Below are experts of layer 9 (counted from 0) of a mixture-of-experts language model. Rows are named router (the router's row for the expert) and show model dimensions 0-191. Each number is 128 + 32 x the weight over its row's rms, rounded and kept within 0 to 255. Numbers have three digits each.
After each expert's rows: "comes after" lists some tokens at least twice as common just before its tokens as in all text; "mostly gets" lists some tokens that are sent to it at least half of the time. This comes from a sample of Wikipedia text that the model never trained on. Tokens count by the router's weight.

# expert 55
router:159103165099177095137171111124126073135119114092171110083131077096086176166161123100150145123134160115163160114145129164146133122158136145113122121183076092172157051083064093149150147135181131148130128118102110118086139132092157169183130150127105142112105130143112148178114106113076095136120120139123174162128119113164133125179131059093189157079076206111104121119127171114106089165133108176114117141123073092111042110119127101120104127154093112107100124148088149115098174129098210100133142088150117103186135176075108090149137091150099117072091165107167168146151171170072093205
comes after: " |", "|", "3", "4", "5", " —"
mostly gets: " album", " FW", " AUS", " FRA", " song", " singles"

# expert 97
router:153126153118190150141146102065158130151144165194159177122077098139090124100115106142163177109121103100056109147171135144136092175111101169110148113075163156102118135105138105153124098139106145127109092177148138094105163118128077168098155127157178161093119164125074095147108094180153128138158206097095175118132163126163116168038149141150165171084110134162091196137081126113159158141125175083104158154163164130126171159068133079114106124149118155154106141128095097180100052161069135097100150126141148083144154085132103159189103100167156150104107099168156117138201138176129131125
comes after: "9", "0", "8", "1", "7", "2"
mostly gets: " century", " year", " years", " day", " night", " months"

# expert 50
router:107103103144181179081097174134113118104183166145158142099177078136152083149148153071105068128061108129168157149074148172089141132146115070150054145140108131133144145143139128146136096138108105149091173097140137174149116112099063138205102143125102096140118141089123141141114135118119072179057107191147142123122156147161171132128171100167181130114096167168088113142105203128174124097146088184177119134120061197127124093146119111138148088163090130152149142127155164189160128091156168157096156183137124174159120136138164107081124171157134142088116127148181128089113077142097160166
comes after: "\n", "%", " Order", " Siege", " Country", " Republic"
mostly gets: "|", " von", " ibn", " Registered", " Of", " Communist"

# expert 59
router:157059160139135134144139125192130131076103168172165128059147158131078169170077176175120088080142112106119142094184118131108163178161107152123188110089134154137124122092109082123153104151183117173104119173136155142104161091170168136130187163144131144075114069114188138123114153106100106144126134065182169081157077095115138117150071113151156127105133162122165117127177123114054185140142118098143163162163109091097053123111174111143174144106142041108120168118135105171168129135117165146078114108131129095124125117097170100103138148146139141145087150112188115108163152178131071169
comes after: " |", "|", "–", " First", " No", ";"
mostly gets: " election", " Candidate", " Award", " Votes", " Awards", " Apps"

# expert 118
router:086131156129119135136123087085131185164105097152128158100174195101154128149143124149133142108190073148134108127142124168142169150098168128193139099107103135123144138088143128105102108157179089144097122157133077124177150115161129133090118116133156088164166103083109163146144136156106089116080101092197106117059114092166161113155106104122163097044109154079154155126062132111175115084140138095132200146117135143177047141146100123079128164064088155084140114161079142115131157186120138071117156175120121137149121065109170126101150104074142094155109165164110053106115167074076122105
comes after: " |", ",", ";", ":", "3", " /"
mostly gets: "   ", "$", " $", " £", " sq", "^{("

# expert 27
router:113154081223045107193158163141117161146062101074158156163136115096145061074111078186142171195151104173102125152144141117112147182154151133133091137169146064159125087169078139118064165147145105158142097116116153149137106103110118114177108112167125125109122142118155165119146123151155115157155194142122149098142147152140177135092161145152126115069138094108093159133161110094144083173098155091097134131159109079179184080122107163155123159136143137097166154125122077145134089123174089148174060131111096121113109107163125129067077111121101109135134137135133091125086097205157161117
comes after: "-", " of", " and", " for", " to", " in"
mostly gets: " dis", " pre", " social", " inter", " anti", " bi"

# expert 125
router:180124094126120110175164071088123088098119152177152152210122084166124147096121118135129120109160117149068100132169110155124143157094058130059144095115094142130153188069116117120152137132088156145108122140205137066131148097121039179074117168145169166122101131109153136130110144174117107139156145142079144120111145116169108137186145111093158186116078181162121136113135115094146180126105180075135134189181151173124149146105159077098122072173135139169101149158129089123122086109113128086113154139131164101169150097124053185098108178112170103069122106132184141129155110105125107139
comes after: "0", "1", "9", "2", "8", "7"
mostly gets: " India", " century", " Africa", " Japan", " Zealand", " Pakistan"

# expert 26
router:162055153189119090158110090161136191051126142121146142091164150174114125140174108160106110107122129129170171112102120147164142134147086160144132098133127117102122125139164141143164147165171128142095146132144092156118157159112172172122196164121125081075123125129105086073075091120170116180169143098126112175137104122126091098185096073119152183055133165107154098095160044101202131107150128156134161109133189116075079119130192104154153138091130109074140120134135176115131110129181186082129159103156152123114111094159165184102091092095169100140096123108125150126116094165124065083
comes after: "\n", "==", "-", "===", " ==", "–"
mostly gets: " Density", " Spouse", "|---|---|", "Senior", "Population", "|---|---|---|---|---|---|---|---"

# expert 107
router:136081119150150151106164111070117149110201142114141145086174155119163183152176145157104211154174163171134144138147119151134179074170076158104147094120106149130139100111094138162168124180131129117104082114190100156105155150080166160141097158103098103146198167108141107108056158102161113182098170184095113103146134086130129096121160074058171122066161113134093178128137079114187147095146108171088128113147130145183110171150156133109196169089184142157108117084188128140155146107147110085120136076122112153155105122160134146105088077095128112141137093146105120130097091117082100138
comes after: ")", " |", "\n", ".", ";", " information"
mostly gets: "^{(", " UTC", "\n", " CH", " (#", "^{["

# expert 56
router:066097153170115119134178108103111160155176122169115123074136133165178106152242108166100095076116144141126118111085129078168121053101156099091110151129126133167107162102109158092129141159158110154134165140149163136150113142136129139119091119145108094124104152123154094091138137160151094169149147102153149111085114104129139116150060149149117132079149110132161117155093086116196124122142136081096149062058115127094165085122131193148149179065167119153145175100072153135162169150150135117143134097120134153093044175170127166075129123099122075175155131166090084122094084146066072115
comes after: "-", ":", " (", "uc", " P", "\\"
mostly gets: "hyl", " pal", " recept", "oph", " algorith", "Al"

# expert 137
router:102097135143173147171135101081171067104135156208177149163110059126130148118121115141177188079113157144091097104134105140113099181123079128138162059104133188145139137098192102142108163102141107177120142154173130103109121138122078173065103166146124133100108122110103121080089121164140135114120177080144201144097187149159134151094138143118132156099150134145069166060083068125112116174143168084105155153183149167130144156101147085118106125122109179164155118110115074157090130191123147080119123144150128113155123085190076123111105167134131130117127062180169135117096096075094103125
comes after: "0", "9", "1", "2", "8", "7"
mostly gets: " century", "century", " billion", " million", " centuries", "year"

# expert 32
router:181131157135068137148153117100160106098135100153143085095131126166161144110180078146122152120215157119193113066067180186189146106118179145145154155159147089104167078175106123131087149149108124127188155087134088121124125111122143125088198135108158102142162079147136113170080122155109148134083154150168105140105081056138125106125157090101134113099076130118155189132075139125180089133116141122074134128141089096131073140112129128087176119094132146102099179130123139142098127173090129093139198134166180109123130102106107081131174063110131104180088160168100131112103202093109105106
comes after: " |", " ", ":", "|", ";", " /"
mostly gets: "^{(", " $", " £", "^{", "×", "_{"

# expert 77
router:185167145083139107067068146128108159143153172086182183114137163116140106109088088132128104130087076171058071148137123100073081145108110082076133153194080162120130153119125134177148151136148150119154085140092133130157102122140130130087095101186171164145112133102152090104076104124185127149097093122129140190160177189113172090115151102098177129202120107120148106110118033149121116142082150157132136117122145172106203181096126136156063109129126174164119105107125128128144132104092097142151122128107096132104136064162156097113115122135118176138067167107071075168153121115113151149
comes after: " is", " was", " It", ",", " which", " are"
mostly gets: " be", " being", " been", " was", " now", " became"

# expert 15
router:138103126175150184102161173129130173049153185124121148069148153154164146089178174107127132130152147072179137092131142165123183074130121099160096130147156131100103097133155135127169146164110111123118130110157094087122134105126150127114206107079157131143186071085134106106090169141159188135080082144210114101160145088117071089140147089127149165116125129116114079059164097152182114157158111177151161151134118082144056133127156104114193174126084109163178092063146144176084146104139126071118180151128111141110127114118092126115128106115133109111177114072123142159171161185124128137
comes after: " |", ".", "\n", ")", "==", "==="
mostly gets: "\n", "|---|---|---|---", "|---|---|---|---|---|---|---|---"

# expert 157
router:167070104081111141156176111182138112181134141121151107136141183116156167138139103160096172098168135090136112129089141136179163094172153139106117058108080057122113159114115099108164136118189111137107107184116129163095172175137182113106124154138159110157136141148133112142071175157104097185054161114104141174116087097126158100132084106112119130081167180110126142133079158080094147137166068124136152144110085144198096125127149124131151110086174107131094109114145135145142174131117136112083131178152119190151115111070085115059193126037090117121133141168117138171113102098090069169
comes after: " ", " |", "1", " (", " +", " −"
mostly gets: " MPC", " ·", " Spacewatch", " −", " JPL", " LINEAR"

# expert 111
router:102169075112188159153137172124149159193101050109139130067112216070121045097125128078100169138105170130086102104135130110092133141126126072094071152107194130101173092130127097105113133109150083145166095178131104126162107105099135083144115089124143120102194153164163175098142085173121149108116156158100116144101184154119164131028187177157110093132115119119139146136116120144086162134086073181158125103142108086139141155098101136138090140138097112076152140107116120131118080147153116144182104126153036142095104116138158130109124078114098135149140153160104128128127083146157080109
comes after: " and", " to", ",", " he", " who", " they"
mostly gets: " could", " must", " exp", " prom", " ens", " reflect"

# expert 41
router:153172194132109096199170151133134132086104189152177111075145168161112138132136148153182113097197133079154171153147150117167133201185139116160099082091163120133119094109108090121167093095174151167069147138116161160084135138156156121109152112133149143067132069192147127174131118073104124130102137103133139168138115118126135133170121150158136214093048137077182105165139127103128125146121141112131109152128165083097073099112095125151117086099167073117068120126180135085117141102137164077128155132140194146174173184123145090123151175167171108154150095155151098130128133141102126172
comes after: " ", " |", "|", " the", " No", " World"
mostly gets: " Team", " Cup", " League", " R", " Racing", " Championship"

# expert 141
router:101149063122085127112092142153142092089129145131117127176097096103134148096128154138133134138115109115148135200181135103087120103135131101082105082118050164081146161161149102170141119102157077109155066180172109094113151104039136070142156103143131140125167147181120157145175069121160126139126123179093155101159168162076105116076142170133158107162145120101137124093133008130127114174104133100158112122131111121079123147090086101178072131087194146114126075148123198166117141171082134191143085100155093102126130087135101132155106119085148161146118099173101165158130167139104146150
comes after: ".", "'", ",", " his", " as", " and"
mostly gets: " his", " her", " their", " he", " an", " its"

# expert 106
router:181118180145082100065123115122124091069143197134199106133127142056096137102087147100127107083141120139176130145140159159102117061135129156148166127144059129139124173076156091106170091123136091103123114122140099103147139093076150137123159143049102101104108163153110167110142154119108138097094083131125095147173177160140113115141109112109129155038106184140117171089082175080199155122120157194075126105086157109094127198168119108077213145148132125134147167079107129110150194157111175158081141086152102139134153136106124129123125082129088143162114114139094117152171137132128120161
comes after: ")", "3", "4", "6", "7", "5"
mostly gets: ");", ".:", "):", ";", "\":", "|---|---|"

# expert 114
router:131059135185125142145147090104141101081124087162165152091112170162075172147159096166109096092132091174151152098133129172186138098137132116085155107157113125166088114126121113152111149166174167102077129080177121133091130154169117191126130187155142088095125135083136128096126108162138099161181107078170151115124162154129140088134054120093181099064094124118129106115120113096153134129177086092111149114096073141105187123094132154117141161084078093106160146163088089159193159168184117047107124077156096090125094154162159132110133152082140116139142205120095140107121119190083107111
comes after: ":", "-", "″", " sq", " =", "."
mostly gets: "|---|---|---|---|", " JPL", " ==", "|---|---|---|---|---|", "|---|---|---|---|---|---|", "|---|---|---|"

# expert 133
router:162075159080135158145167116141135070088121135178147089127135141166122145142132141133100184093143041081152163106133108133115129126138125128099104131098143174183094137097129098108102121169124154120126122158092096099127128118133095130083137170131105177111100132129112164133143120123075098173172112097173095129140167109171154116154074048065119133061102141118157131190097163114145132115097053150136160111068145098068137107148147132134187146104120178068067068133106163118109202118169138073099136093187132165150150131136179085104168137119100132175083149139151057176165119151095128186
comes after: "2", "\n", " World", " medal", " European", " m"
mostly gets: " JPL", "=====", " Championships", " NCAA", " Lemmon", " ="

# expert 80
router:129071148092093123180175162129117201104126166140119083148159165131112070111118076159114164167214111141181115078108120142177113124134166147150147112114171112163095130149164139098070160125087191106128088085131140140134141153108111130139056123126138168130158166115098152172106115120145164161140092154133078152096123191135161121149149115120084096111136060103195088155147106118179173038176151087149105161096114168119090143154126100161105108090115150114149160182079158128131145100185121055150084125133176189156093123080085175088126089134129124114162099149143154136099104132135127090
comes after: " the", " of", "-", " (", " in", ","
mostly gets: " U", " Tri", " Sri", " Cal", " Cor", " Gal"

# expert 9
router:134157111104153136123085171086153080061187178168134116106170126114139147160186139122118114185083102124204138176098127090118163159138137138136070138154129118102136109093159086156186121113131146178091142133115100125115075098121119171155129166077113182177100174112120141136181178104120137091070139189144112113150168122187178140170120086152143185087100151116102130116107154169197129185087101184095165160156126117104071098143115064133161121154080159157123156117118132206130140114133147165134157129174150180148153167088148139110103154151097143101095098092127153159096127161098193161
comes after: "\n", "4", "5", "6", " Total", " Win"
mostly gets: "|", " —;", " Billboard", "ы", "о", " Hot"

# expert 127
router:164076112101202132173127107159163138133156169140168148125160127139151184162202102145148099115087164128138112125122168168177101156163172140132113129126068109192099197114171185123146151116161117161165114072118168137151188158112066121095130165166166101159117087127175094086071167142117101133057174086140148143147124148101148081157132122107131119129069157147124135093117140100089182093169165136084151115177144157148070122124154143092128107170143110109101142111129141147129156152116145087150164166098107173156048162093111082098131126193159076158170109168165118132115144108074130181
comes after: " ", "1", " |", "2", "3", "|"
mostly gets: "     ", " Apr", "  "